Experts of a small language model: 8 picks a token, a sigmoid router.
Below are experts of layer 10 (counted from 0) of a mixture-of-experts language model. Rows are named router (the router's row for the expert), up (a neuron's input weights, with its number) and show model dimensions 0-127. Each number is 500 + 25 x the weight over its row's rms, rounded and kept within 0 to 999. Numbers have three digits each.
After each expert's rows: "gets" lists some tokens that make up at least twice as much of what it gets as of all text. This comes from a sample of Wikipedia text that the model never trained on. Tokens count by the router's weight.

# expert 39
router:499509488484551507500519486476526526525462518507489503499476489523433516479456490520528514499451489496523438541511549464542459535494467513495512484457502508500485494506532468502524504480460482484486481588487473475495499508511499491495522523524452463475493516554477495513511489487495461517544517502501508523483457515517496517513521515489535510472509484483482542485452529533480488528495
up0:530499525446519494487509532478481501486474533518510496492541534513536478530509476523504522469516527522510480523490471491497489509505497513482526517492494482477508516532433493465512465480488541474482466472513494529518459490520488468503453500524487532492494524520528494502510502549520518493441493525543444523521491510485530487464442498518488500474518491481475518507495488503498459490462
up1:519543515532512508489459506482500538527530508517515539473490541520466467484473545495513498521509501501484494450472528480489465513502507495526495541457463490532483554514528495522516448493464462477510482471483477495480508529507481520504548465505519486496545529523533505493523486505533537503549513472524557505514522502497514507501507485539485460536471519512476493517459463482452519476444
up2:493493543476558540532435481480490468473526473516523510499495520527487480498486533537514488465564512531502509488490475533514474528489486445442507520492506506520525494482484491500469480464520517486476481497501477510511499459498478511477518534444491431515505488469566511461518493524486487518524480505512482510488473491495503526531489485517503492522514529504484535513507481538495483478522
up3:504496520515516529440583491497501473464485534526507508517473542518500510468448470499532514505532486526533512527487511536472510457524479509498476538486469487530498508497484508522502440505486486486511489520543506487509487474465547495521487543490450500481525487508512512519486483502480510467522453529472500505522484483555513512485515442478526517507536502482460517467502475556492495543486
up4:480469485498499490491540516512496518492513489524517494496517486485505507457512483471529494505473532512500465510473537500503536487513522467478493471450500476524451495525501519525486507495479500492535520517503514472489458467452469515510544462491473484452519486492475498505513510503480498524500519460533500513460539454465473504515501499467483494520536465496481494495504484446505490497541
up5:524450515530470463501532471512465460530529477500499480473531492522500472460485487493485504517475532489476493478488466550507500517537527530539490482523463503479485492449517519493540481529522544488498502481491454487490454541487478477550481555497490482482498546480476520518495516519482490503487554463503467516529503540516538462526524530495508518485477519523520479517494494497492505469468
up6:480563439514453491519499500461498529538476519473505503524466448475504548493500523497502487509526480498547549498532535495497509506482478480454494497516453498474486506509534460481484527517464508491521488491499496502500519527533479537537497458481484517513469515507516493501485450475501489500502517489507504486520564483484549491496505492495536497521443498494551504515488545527486514484499
gets: "to ", "his ", "a ", "was ", "with ", "for "

# expert 56
router:469496529472507456514523518489513496497497481471526486496483501491483477531478476486515507517499460521499470513494501468506507477515488492478527480484482470489526471514510511509518475468449479469484480481467488499498533509491524514504498517534495522467464527496499501477498484511509495537504536517486507461452491520545462489498471507468502492528490493438461492500480438442481494509526
up0:501498517505474453490477531493515489497526512550509525501496508499449484517502479484491454473503513493516542490494516520517478500450467522508497526521436496543506501526557498505494490500512544477475559502504528502528515477482514501481523477510504484515468527493479502504522475528501521479526467465494515501505450481506476533483539513474488479513508473521486486486497443522501445499523
up1:482472521484522512503486516514488522468544544518509493498484503454520481490478522537471496538497528492508504476532503447514458543491497472496505509474484511500524482495505477484485464490498509504480572474500501432530497469545503544489482488532505451508512463430513487489469561460512540509479454508561523514513535524475461524487512529449539500483509477507535497560498530534503512485481
up2:564521515483526501498467506525434481495515474483464489497500519503488536551505543467519501493513485480503503519504549516494527495525499498505480508469516534480469521507535488512468533483494490488494503490478575512441470475447456507539444483542509524440504535538477489497461459556495520553488497499500498483484520505506528469493502524499523497505516496514453540533489510481497520500478
up3:498511490473511517458459498489537506549539512545529475530507537509477505434498522486483521487517492536505516520514529487521509476482509530518460454542521534454491516464500505483531513517486550544458491503459527466499486493443531534508472540512489504486485503504495491475417490512486467517464517503516495503494482474482502505517504504501544510491483524463534485519472491538507475562490
up4:551521532513470523498506501503501459478482492496525500525492526484453500508440491495481522497494496486525488487523440502472447472499551519521534524513507494466479514467511498497528493508485511465504498444482460496469478481475439497501543529535487483485507463569505518559486505549523473470475513517500517461481528500490486460502505502534513496477521496485488540446467476528472479513530
up5:496516474544506512447524479489539500468491565510500473535486499500517527470490519548516481519479484523472540461497496529508485459486508493450457484510510503519495495483505530490526470500495523500508536463466529493456524489495492494493497540440526510543483482467522489535517496484524505505524484527520557491520509492521499501488487524529504493550524522465547482535523510521504505494443
up6:492504492512487495498491468541487472498491506504501500508529535478489492470505470511496520471542471538500470440471503503535499474470497541487488513482505474485496517493492498501509496498499503444549487478517526519474533488482473493492494488483500512494484532478479531487502484488508487536523499477511500498483484508520491538503478491501510487538465494535504536513508541503517501531496
gets: "the ", "| ", ", ", "was ", ": ", "\n\n"

# expert 55
router:431501501476511504504474510493527516496501502492507533539520514496467474483462487518503425501520436497492483505548508519506485524493513519487500474488493497519497481519468508496485452474488469484509485516493460441512532497505533488487541511525493517476465509514478473499467487483548479538542529481533492538526495514500522531540480457499513532479473497474484497501486494470477481512474
up0:485473523473501520462500525555479505474489528553501520511522516525478521494524484460482477479498508531497522438531514484537493494485490487506494485486510495506539500494504492502487490487469477505500528517493531478482472444502484480495531494470499495514495501482526501526483483512492537555474485487530477473490514463528506466525522512479489526464481508482494514484487479451470539478486
up1:455495498471492537567481546495530518523486488480454520511494510532545510489505480501535526522476459516473465496527531501477526508513483458516485472548448511498490520472536502517474538505516502553521538513507470500491470468542540552492513509471527547454530466465508541498463506517557497501489478479466504510515545516435514534511550493499505509483513470485459518503504497507520518514461
up2:501458499478520503493518498518478534534487473505535526545534526458458500505502517522474452433498497516489496528492500543564513486496466488504493477499574457491502532482498511490492494467512553504500515483490515532541506467526494510507491504552508489499479499495496501495470458518505481481497522487534482531510476503494466513501536464479463496499525529485517493507474547465508486504510
up3:458459519491542562511504497466509445478498499542566547510479482539554481470461535474484490480483508479507510533552505511494495529457506498494476496488491495528478509524529498485512523435525509522499455445522532449527491490514510509496481514511456488489448538454481504525464498479525516506463497479508521478473521529456501485476479488495520532483535507506436491480490517485472483534518
up4:465477489487526467470509521522437498488525500500549516455484490486519504520525498504483542503481545534527457511506514529517539489497524519505520500528465536497476513496477472478462537509529478490473523505507484491518536516493469537485480478492517483509529471474517532474499501507528574514484530486505494499493488479498510536466496517441527475509518501484462505460499499509440487445491
up5:489485452514535516491503502499501495494476566489467510493538478521498503505493540526513508483508428516521504512485498491471525521489506477493520530513498508489536480514503478553517515443470536480503505548509473527492525511539480523509466468523464502455507511497501467498513505501535476534508514507477439487494511509508509545521513500492504514488483487519501496488480470524522468520498
up6:498535517484503543530529492497541515518484494488522461496526476475465472496515440544466497491521497515524484500562468471451485479458497468458508543484466536530479478531540475499517470507486496483496488538496475530525519473478522467459484533507511492539499512487489548568481505496512470489498483535526493464516527488460510520469509530484503507465498535492477516507470526515488480478462
gets: "the ", "to ", "a ", "in ", "was ", "his "

# expert 27
router:458515438494484490509493495469500503442504512505477481499465509519471512490486497532496509476518530492465505542532477480505478515511534499479533478468522499531489464511489497513504489516474464477431485531520480510495516524513516521498536514511514486514518513531479460484519523517497534493522500516544491518513476521491475494510525494522490536560531505456529512533470457486523504485516
up0:479503473497497473545485532507545498514471530468526466498522497470491534508490494518488510468545498519524488498505480440514511488548546443518477508483477457470531499526494532497556493482519522439479534514490510489521490506467514556491521477522529460506511504512491484507523501489478491447518538516481513471461525538488506524538518456479531476494486532509465475492548475501459497492519
up1:483461512469462484480459473491454475525514463468504499478525491488507503463499510522490484514501525476517494515501515536479534466447480500502501522484463537551505505446511446519524502525504482496518514482492536492518468520524442527540476514520585463504480520512496538492512478475563539501450486501508521485451490515502490511523480496491516492505488524520473533517497514480506502528449
up2:513520490525473466479505483480499469496510507539526526483482467526479492501496478504537537494509529523479499471464520483468541482534495529531483501439467494503503511523461463487510521431496492510476513525496489446507500515469478490475489478510472481493530493526454500509496508510510518522500500514521473486511510523492506485496468477506545512525470512479476499518479511423512481452524
up3:521466479532509499534512499494456487500489480497476501528486501486503516529508484533520480494535487511491493526495513521522514475506528503471500481519500444491481489535475515500486503481488523512514488484485481488467519492495541466465522489477556507490505479498529522477474545518532432525493513573495450490501457488529501513516488511548537515440518483495506488505494490549478532482536
up4:458550518489513503531504527479519486472502473538532489522538513520493482504480483521448475506530482498471566531552510489491473482478519465488488476543558524521510500459501496498489476444481461481525479515531527515502519533496496551486516528456502535484489480481492471470480536467468482462522463514454510489494511527470482476502474528520483511508509512508527451492490482534464475522523
up5:493485497508518528528572485497462502511487527478488510441495480508456512505453510484514495563508471465539510540491489474530477477520475503468510495509504518550550463521483482496523501539462469487527524534518527501453520517501480531548507481510486492506466528516461499492495528476490496501532502508503506518513486528468498525491479492504485527501491490475497506511449492548458527474498
up6:500498466521485517519510470532502462519474476511489499497481437526517479491450537492474517524475509472510502496557471506456543495500445489496512535473524513527508496540511448510493483478524490463486492580488512441487477511511512498489508514483484526525514532488555472476492462523508489505508498534539491516505515522537516525539523476485502495507504472503473508495477512534488508478534
gets: "201", "|", "–", "202", "200", "and "

# expert 44
router:509530488495501462522528505428503523511502507519487551522501458519481488478476491512495491488468528457538514551520516499497478512498492549489549476490538543508520452473490482497519539487498479458478482511503496541477489496495519480506517484503489509473503522522481513502507493457490499508497517490535504510448534465498500544502503533559485496516499506492493508445488456483504513496517
up0:515513527496495496488519461468480514512504500498528528526473510533496498461521490520547489479513493479502536534491468500548500518492468518516547475496437526512499513501467503530496513522522534537476504515485500505510558527482459499488511520457548515529476491470496500481528540489502496516472505468508452490493500487540480515546526557507469473472520508526503507516517462502477516475478
up1:475494495456498505503488494516485498529471527484482483510496460535501485499503500509544493502510545538501516513492502505493489523500498488469528484520505480512420513526529521488474521515479488507472493491506529515476505495469464477472517518498499499487517469499511516506539530523489499533514529508480506498544476524480511545493483533532511514511468538498499512455464485507535545560506
up2:497464521489518484468486452468512481498556510487520496500521543517520528473493503492532502467533478491495517465525500488517479535508528518529514491505484489484513522518466499493516480482495494469481516488560472516581475483502515518486540493535523511505471502497543473541471496479496462482469492456475561500501485516529503461461527525501542528492486510490502508480482499538485511519511
up3:493468507534477538483467495524525513512499527482501496538475461486556476499543532484528505537460508491530487447514499498476522489465454506537543526530520508535497510491507546496469522483501588471507478501507443488474509487538551517462496517505459527505530473491513504521447474506506504514503538530563431502545528452479508516486543523510443549487586497499491490481498496515469504542482
up4:504538498480507525457476451485486497529518507494503513528488431507526476531510486499503485480478495518467528509481500499548465523525546525526493507463509527504500486477511499496465504473516519451557507499498512511513495496516504492492489503527526455537458514493487475501490523502537515524533522444492482474496505513476497508480507523511521461560464520536490507479530515485472500491499
up5:522486492483492485510484482488557495484480491518478516542493463466521531481483504461509486482442532471515511485512547545534537503504537496553534504503529483470490430496531497476475484548520521510472477509501498508472502522486500512463469497482493483450471456514488520496498504495523500544537500516498482532511490487512512497503499506486444474510527497509457497488518471496517511469477
up6:475500548518448533471559505510518506540509542493456456477492533530530480503466476506456526491546487510486523508488503484500515465451459492480515501527475525520473531495487535547530494458510482492467521484477508504507479485461522463499518538472494534519468531465466459540534498522504521473480525496548494508496510501517485507549498495508465462459510469462544505465467465543504503492513
gets: "\n", ".", "| ", ",", "|", "-"

# expert 2
router:472503512490499470529525476493547512516510533497485486506467501557466513527485489476486478505490459528489474490535537513496457491445468507528490487501518513508457485469525467514483478503481483532525471507481519460501492503524551519496505495484499514486515506516487515504459446466489502480495547494539534532496493523503511507504527519521480521563488500440488518491506487496518501496483
up0:564511527511494456499511486493473486492524482493471472499543539487500545493521538506518499530470507493507484467525514500505487478490528545512543509495521461446552482495498510493479480500507558525518484491496509498453504506493489499526486509509489523485462517496512499505502483517480529523533482494536511454489494543512518480476506547503476477509465536512482518486494496483471522458482
up1:503527493493541526513471474504521514537475463466471504516489447495505553506491437472523490541478486510523515479536467507565488532457526478493562466558528487507559486493519499490509519504475484502496493527436457498480519480532518494499503489480488471506510523520451527515485475528495477490491520530514532506472527483524496451489506482477529498501518500477490516505495514534470460530455
up2:474502487510527548510463456542511529523510532490555505495515519494486492461535516462497522488503490463487461495497473508474500453523488505515470465511535481506463520528510468527488503497485482476523496532485519491522518502501516501485486485505519468521518507515477517513514480505480550475508513510499514566498476488526474503505501487485495494495484500471503463505503523510492481493521
up3:499522528557494447483481495556509506508500562494512495459488511520546508520497563519508481524496493472523520486520499492511545508519515463488467521497529471497518503459504512528516490480509503455472530490482513493500481529462501542519528497523553501475453478458475475490474500508501496464494479470514512479502523487482531502501507535538496487513522531547520496527480484454494484494543
up4:468543527500490497493475473510491514527513478574502475524540499488498508540495555432562485560511513489533542492509450550481503478499518502477501479493494458510531522466486483503543480517504496498495491499522527487499555527434532500520489503547537520527496503471501478518481520541539491491503522496531515500463444524481514482480501493512488477515464490537502450504517501471479494460520
up5:509476524504515513488513547539473513528533497516516472519484515476479513520495537446499496500477456462509543499502504509545493536487435497473480445523497478535529498499483494473484549498464499496488484539465527495461459505459499513477506511493430496450490536514460500485549523490539463479479490507513505505485492527460492545503487509499480496508503522482512504508462503547491519504521
up6:484496548515534467487496513514519494494504537494522493495470458499477473509487485481479539442509496530502480500514522507500442470454490506506438480518518537548466512499495486509486510500484465522530518510537486527504503514500480473455509515506512509501498476486567504499474517514519529498510507542512474533487517497522501488469590498502510465478497471506501471491502515533576484475518
gets: "of ", "with ", "to ", "as ", "and ", "had "

# expert 17
router:500521468506488498547496489477520459458488516481508482531484477491482481478513487498475465508491519521511491502447518514500469507475483506535485482482489496508501517507519528536524465535505502468491504516465488475466482508479473471525549498473499455516466481489509516503462499481524500498489529513538537516431519529487475518532472479516525521476477512476491520476504513495524518525512
up0:519513471558528469513487518487503455489546478519503498527468539481466496467519504511494518562451490496456470494533505511468485494522500510522487538490476492578531490515481482495526506521529529470525511510508450487458493457535487508478502560525483497497502529503501495486493475506525503539496477505470512467505464448445475528506493416496503531451480475495490509474499506522473515488489
up1:508514454529516489542468527515562537479482524463491500487521447489495499445547480529511522515518532518498547482469521474506510502559488467507528518450463491517513506537489493506546483482496511477485493476520469473505504517445509560551533513469464477494490523496503489475504480527492495499501496516510441496494445528493495459513503505477465490489478506515477479500525470483498500507516
up2:512496485464458527503468495479505477457499495534526487527544513549507487524508543512527504511520493494498496499494479502505506485472495500492497515528538469541466485507475487461475540484468508488519507505515486499512491517523489483520453513518458449543526514510504571511529526503501522542516550483509495515526491465472489485506500483482517502476507534516538516503476547494461479529490
up3:479497503563518496500546500522536518515492485477530510470490491487518509507536534484502453524523492511488529519501476521502489473506492479507436543513531481473512537501472470490506488488483491522483543491504554505527503490487481467462537510504485522485519479493512492500529499475514465521478516447460493505509505491473497477489491515466500454502497509467538455552473481495476495506502
up4:518519499553478493490503531501471492476505500513513496479487505516460471517484463492476456494513541529458489515487493481493484525458487480543499538486481492520505497511535480439497524522514502498501491475447537534489518465468513504524505509483491500520452508477533445541475524517497488493542504496545497505542476504531515512490489488476528503550513518451552487509518537498555500565467
up5:520473521486501508534514498492500536525482497503521493460501458522474498454457488510514495509526458525510463525446487507511493482467494492468482534506456521518537500498521521479472521487466473498470486499498464447527535438502509491499493511463452462489534476532515477534497460490464481536516404492503539489500522501467521486480491476482530501492508500495530498474451510510523453456499
up6:479530513477506499468482516509486513469509478493500478495489485480488515471514451461501479547528486565548535510514502483557454529498475507512486465454472499503470497495544488476542476489484495497488488509552484514455516505538501518560449498493468508498516499490502472493479518523497487514502514449544558508513520490468505527478459494454500560477461499454493519484483525490486535471493
gets: "| ", "\n", "\n\n", "0 ", ": ", "1 "

# expert 46
router:514484483539519454481472438466534529514513529473486552524471483524487487456507474501502493511468514507530537521460479486500491480512516539542508485496489511499477470522471533541512502495491504460474463506506467482509533517514509492502490505504532478498517568514478487461515477484503539518500509533504456498446489495491495481478491551493522535483525517486458532486510480437482513485513
up0:514510472500495510450542483520497534455519539516465515512535490467472482491493477518518480540515495483478490497490502515508466474530469521486547480508506491528523493521540463538486557501475524478483450510451481469476475521497502525474502519497516452490534500531526533471537553506481548470496511525455483493491517525511519478508458511536477534481487495455488499474488481480451508440469
up1:510511497523538510504505459526525527503537504511555500492532490517529481506504515485503511469495511480504478507508494489541492478485469545523469512480512539471513490495494527490511529496502507511508519495494509559522455495520504529493536502517496473463569516520445489525505525512500480488514477493533485526519520489480534457511490558534460514547499548577498463482503537483488468524511
up2:527512481510467521537509471479510503483443497500515446472540513504433470498517539504533501427478545523488468514486512524516502501496501463491482500503500444520475497508507454517469520474517535463497478495494499480488479494508464485502503527480537485466533473533507519492503527513523500503497473528525468497511471525482487476469459506535498540506511479544448523498463524523529541495496
up3:505477452482520554501531493499525474503563478537507509473473484501502507490480533487450500516470526502525520524459496508496500526531476515508501499516445474486548519502481510507512466517486515542493495504479447483477482551479496487530495500510527493496472466466449484509499457462470494474498499475485529487475518516542519464493480498495492557497487507452486478492506527522475529471485
up4:500520435519509495501495491513501502541560464450510493557516526514474493495522500507491497511489526468538485509443551484494500492478526482543499503569478496523520491521494516510524512508517551558504512499473441565537502484481488474518473496491518533524480513514526466488443490463525498490478523478538464482513500499516468519527482490500516478529522535504486541502490502514446497476479
up5:469506486482512498497474509497526461495568498488493473513499520507508531463528499475530472493532477518456496462556504529523493532469536508523475548477526488517486495483510494508521512436512534459536501495500483524469508516474491504510484453505499471485499495514513495485464502564500503517487468527539514506524495477477512487478530491492469489491513478497490474482471445493466472464491
up6:492430466525472477505480486497493495470494516506506530509528532552451484476501482523462538457496462492529467528495494528506487491495524491524481488519472507504518531483511510517520480437468549507509521508509536471495465491508511513512442495512524477484487467538501523527477537486494527483474529460485507481532482480478504512534522524565496511488492513527529492468499511497487475484484
gets: "(", ", ", "in ", "the ", "of ", ": "

# expert 20
router:478532457517518534467504485476542531527506543532476496525458539497484476520521472513514494537498463524479485509525503465501487496553511548467520509481508539434494493456513528483507492519464500475482499490441478488495538503488512509485527498518498464517510518463497519511491486443478506502458530494514505487441460519522519495493512470517518450515533457455475520500446467496496487497499
up0:505529509480516569495521484542556511518481513530451574493481492493553492476550484471515529545498502518480475528516504512487475522483462450470505518496515555488498455522516518502524481540502518539524506500524487530514496464504505507536453507474476507475544501564472503513488529531513500471468517505498488512487495478522537499474548475456488495562487537531503484479489507505496501486509
up1:514483516510475481496521488531494561499480527504500441474482490424543528489482468515515498537502512457519481517451463543457502472500515503486495483539488464535567480494496533505484538508516524495514519512474544497479449472474533500513494525509471530527503483514514485500502527502491491503522466531465459501547509516520485496488498474475489464508504453519499473553482498494475474497544
up2:520528477527506521482491492520537531519464520535482515495489480504470487526514510482536532445436552522474491485527488482472522478501486521495491517499483513459489469439497505471517515548507490531526508507486487505527518521482502540529480525515529502518479493482460498513485504526433514522542506547537475477506453522486476544500547479478535488503484517454500480513504517503505510534500
up3:472510474497485508501521464473479530500508460506512516514493527473557491517498463482517494494470489511527508493490517519520537504529451525513506491514466542527553454434569491475553497509471504545492535474465456525525481526512499523514524518485509494486500557450517493483490534497490522503527512491506537483516501481504492518509515501490512459485442546515501499526471489506503472525533
up4:457458508528535504495489456553520483476523511494525480531452460518522507503449494500497517524502497475500465525504470448453511514476545482445493477511464520527475534514497493540507420518492533526469500497547550500516481485474479509488494515495499497465487512494467516525482474480502532473537485541463518468496491476510495510491516507513510506508475490465488513480462520511442503534480
up5:544465489532508517493494542515507516490484515533483469468491511486493523492466485478472471497508507532504533478486467543524488516515492527475529510544516511459509458490475498470510516535489525501531467485448517499463459555510455461491525546486488498494518478515477479503489488475449532531512527442514486515510485502465469495489478481508509486472540479493502492513500523477524520479443
up6:519459505499536468490537494490505487524465470564508486474503509532503499482489488479504517496511542498484512509476558487488548527513461501493485513520541518474528516488492472479477476545546490473486526463443469503533473487511496467476462466498498535550553498470488479487508516493480474484473484492483541475525503468499507481470453487481505525492476511456533511459499488491551489484463
gets: "| ", "The ", "He ", "It ", "; ", "he "

# expert 60
router:452530494536475529519506478490536474489496524482476493527490495536537480496484496485447503527497509543522487537487473520467502484534522494513485477475502508445468478542468509522538494552478485441500478508533521527454505478520512487495532506509515495472498507510497497533463500496524540515522493489479531522476497512510529496485508483488486515493512498517515502506473477464496508540529
up0:514516474512485491529544476541491454509498466471511511518509467456533469529479489490474518517479536513512521483479522564539548513527484515473513469444491510473482520507505503466520489523488455493567539506475538487485450500498501499508465521514494532471486493503481539480486492494473515476517521507526565526483484476498489482525528516541487509456500526563512521521516463473496509534517
up1:502515493498519520487489526505501481505466509504495489502521477483531522509498503472506512469482501501492448521519522473514467524523497486471488497473497521495475539519544528451523463479484541504533532516525542489518513482473544551521494482481518452539507532479496506511481487499518521488488498520510490500506486530503527520487508518492495512497539503507503516484516525547470481483477
up2:506502503481497510519464490537483456492512471480477518501478516544462520481525490473533496459500466492560536517492500485506519501535511465505466549550501533544465487519494485508534545448444480484523489511450495472502558524485470524466493502490519552469512497494452485482485514506487445510487527509470468497496493506518495511474477541495496485482481496548497525513497458454461479535513
up3:476523490521482499486503481468542486534517425487510491464521498520496473465479484534525466542452452526505516512512505514515481513431520476505494496457456518484506550518494491508494514497518501500502486506471502519513520487474516572515465470487500505564484530465501478528519536512512487481470465495496515503527517464519472490498500526523480506518497507495478524497493510527508507566506
up4:474491529507501472463482487490548495481514535515505512537503456506529494526477503496470482489495489509530510467514473477491520512472444491529479501535509558475470536483474518494527452516451485502492496459509483527531498534503485531520496494489489518515540515532499490521520489473519520491488512523474535522466525468485515523479479503457486478499505461518504502501493453538489482526523
up5:496499518490480476519461457504512494501491518517478499466534484476509520500506493492512470545468482508482527456533501478506567532474528505496509533508492489455458507513500486472488532527532516543507493480493496480495445477476507479476476442487530493542489492464509516479484521510498531506476485503502516487471513460498470550487497514460493493479481485483473496475507499453489485492441
up6:502469511519499508501498486547489454494501518513521510466486532502498503556539516518541490493535538520504515480485503510506499521481468547440469497484471521499490499526488464470506472483496499484558518514494524530459460475542480475501528509485463529510543491521472492495488532553469475527492511510548508453523502485473509544505481531461506511511471512463476506544497463498495526520494
gets: "| ", ": ", "; ", ",", "$", "′"

# expert 21
router:482496483537513500532490523492509508517516528529489516529466508546493477500492502476479504505534458558485498511457502515501501501492500510520476509487463483516496489453499517490526441515504494502474505555520468527507513521479534495520509522514518477487443519484513506510484492421512472522507512519519483535494442534501519509573458529518526477568486509457505497503461517491496499481538
up0:479527533475543478495540467512490511488471502497485483518504545482507474513521468509481500494494474523481478539485457490462477487518478492518512553547482508494460541532507487484481479506495527507517517473567496518447498521487494485466462465486544523532501473517513544526516483542505500512503479516555495517487473503468464487477527547479521522510535450508502479484511479467515485507507
up1:516478531503499499513545545506482543488488483478508500523519468469538486495533524494500535502517529508516506500515525520554465493516509473510558498474497468546484495522487500506493513495523541482519519516483508483452537525532454495512499483469518512504473502476502473522525478470512517560532493497489471484504555475499547464512501493505507536475514508518508483471448482497493466523453
up2:476515476488483506473515502553505458556481499484500496487506536531513499484524487473518515460533495523488493515521453486495509481503511487514498479493446528532511487445521480481550505522516442482463492471519506523507518470516506492497491490499495506479464547520484523491516501451465541542528474489460536513499465517533499499507439520500468470510513532461496485530480491528478456475497
up3:546531457492450515488479520488480473499492510517538516544483452498562496509521505486530493471510514500456490559484525496474526496484522506474520526493542526510494530479498503520508515503500522481519488542497515497463481513522515488500476479537446486494487504528512520484477437527487472475539508503500472504485482483436507482536492499499511494470521526540482524536478498493527522485479
up4:453510493503480540469467521476454515501518489493507549510508496450561490532480497517501486481534530511508495540520477556477513459482467525422517533515538494482476519461490524454496531520489454521481500459485488524506493478494538537440512514548512476492524546467509477490499519485500481503523535551538566494488473520458502497486496518463563522530493454523518469486481534521515530483517
up5:480530476502508469539496456514532494441496513520523453522549488526512521517517514533480513484522468520470494518520459475510441533530461545526470535496476478543510483486468487513522473481493513467500504501466502485510497487481508528495484527483520499499483495528508526527457521522570457515454486505524483508541462516483461490496474468506517505496482474495489471457483496507545518516460
up6:506529529499550531498494535479487505498514491521534510520522541493492504466471522486490503454538516504494468480528498494539488556485534472450516519508496497525485488508482509522573553460455495515509513525531506500504517516502482512517510522518490474517448531499506460548512476467508487509515532494479503515506507494460508508465494522514501524482520517512464492450490498528482508502507
gets: ". ", ", ", "\n\n", "that ", "but ", "and "

# expert 45
router:487533487531482524473496513448521520491531503543488509537486489510504491511477478505493495484531461539506542524456477491508526498537529480524476497467493483497472488501511498487538530512549496452476517516509462531488498528445480489498522484498507506424505532503489493480470461474500511517474559483504494524502493472546532528491486512516540477505491488516502476498490446482482521489505
up0:479493511506521484477528489464479473499536542521498488543531465466501528480478560488474477498496487546547533510496454489455528475511486494472515491498533526523445449496528494524477518501503505469520462477493531501521455475484508502522501462472464527521466494495468481495481495495505493482479498514458487486501443453543529478461527472557515548500511469504514482499473467499464509504505
up1:493484526451563524495507450530474487472485506508487502476501509459501496518505487507531519505522506506507483481473513509440490480491457480487510502499484467535514498525481483489486489495520538528498509503464506511552500493520499506474506506489516505497517519517488482499507517493529491507488511490486491518478501509532525495478550481468517464514508544494493481534498482488530544480536
up2:457529473519497535460533536489467492514497486491498519520482510498521496525482508492499479518506477516497465529489503471530484535483559496487544485534453537501476483478498487473514493494506465479521491467539522505528557471444467444567528514519498506516481510496532524494503547448460515468526537499507496487473490534536477505495467511514491511488495500515455514497505488500542508511443
up3:511521510506477525520530486462504491484469494469452507495478498522530478484536496540495498476421503521525496531485482528498481482521510488498472492510523529475497470502491526495479485497480487481495509535527529490480564452516516485456464496501480539477490535521485514532474479501479550502476532477525445527473478461516493526529503500537472535455515550482463480499540482531487556507483
up4:498457520473529511506525509504519498468491473464513508498503488498535478486531517497485441527518489508517504535500495504510509534505488454481506500513478509489491481503530468487491526505493442471521489471506483506519497487514589463483488493504539503481517517507547498496485495488466486523511511488477466512501458488506511478476494498473513513507499502539512456543541471471503482535484
up5:492490459533510504522463527449496505496513536516516495527521519501484511471493478478485471470515516510489539518465527482524471522531519466496501543459466527508510520496516508554530535541566476551497513480491481504490510528485507524510470485499469496470500480514521508456538508514511526490543534519496498499524467480475471500482510523522497494496486531476482502538519532492498522508452
up6:501509489491471510528499508522482469562512516536536495470484447557487507515501493493508520496497484496443510489471491542492466553492471484478528494475550457519479503477508533521487522501522492473530492493521511466528464499466443471471486504476508471452526482496482499521530489550523473493463455496467519518554492512497489544480511490484486534533538501490498486542504511515515480522486
gets: "|", "known ", "201", "202", "such ", "200"

# expert 7
router:432504463522486464465464501459524460491504525502528526485468498538507437462486472522500520502491467502541465529491482483469433542478475573524522487488540529454479466483533512527514503528512520479480468532473462485509500516457496499523493505503487469511494491475488495508481494438544468488522512526482508486498480527478460476509470489523491534538509496509495524480472496480498516507525
up0:502505508493434524506457475462501489512517520517478524458479488544493487516462516516541474490498497498512509532483511513480487507464484553476544501476521511500523474518508519518442508482510496483512479491490481509503459499528500491509525518487501491496528512538504548525487507498549510490497484516527492530480495486503508505510506475551520478488483486495523508530505487535564464510551
up1:480439487501482424526534511486471480501506493515463472531534492499493470473491464565476512511545503505490514493476495486520498498508525526480480493557534505519473511536489466494503505533478464506491491527471516501544468492474485458513491452577480539454498472502483456532539506511485489446480487464508489505488486487536516501442478486496511513528498516509504494513467480466478498521474
up2:463490523498495500503468469511470480494525508514521545557487466493471523435516528517494501543530461483513501519497526484494500522485526481482466503517523499505469445507495527512472467540498528505492524523437506495466517529511493464507471465473516507468527501443495499474513480496568476512426466524494509508469489496512496515509511476480494461504515513493473457481511504493508457477523
up3:542482482455485517544523507504460501533513492500495512527485561556523517505506476503511509490458534515480527510502458466469533541487475525547464504533492482501508526531520477478511559505522531529528512509533532483517546510437483512540498511471490474515500562502512439521481519512491519471482506524504477463497510459526500499462482538483503498518532578535517510482508491514481517458495
up4:449529517541484499457474478517477476528462508544502483478497518484527451477482429517472485512501491502454519458462476516523512525461509496479474516484512505506475463495541502505501477497501473472511475499478521494520516510529500459471481523492471491527496513500509527541509520476504474498480481534475521505509457521509509468492523483479516479467505444488501503530525549501501514471512
up5:447541483514497418487473515467466507512556511495519485468479537495438487503501520500527508491515516527517516498513510537451507460509489520503492517517495494551523558511513506500517486526439520471462461540509512509501497511495554454485517522476495508471531527453548484526513484499521524523477419528513503479481491475485478467474537501509459484475493504524493503534499485499486479468501
up6:548501508498528514516512473501509504480492498496495502515541512482540526509489517534501497482479478499518502494499549483475487477520525492531488452479454457478518524520500502544512526478544508503525484490510459510500498500506506495495546468468492507498520507472503490535460507504470532491489472485471466502469538477460554574515523514488472502475476502496479503488486435438486473504533
gets: "and ", ", ", "of ", "or ", "; ", "& "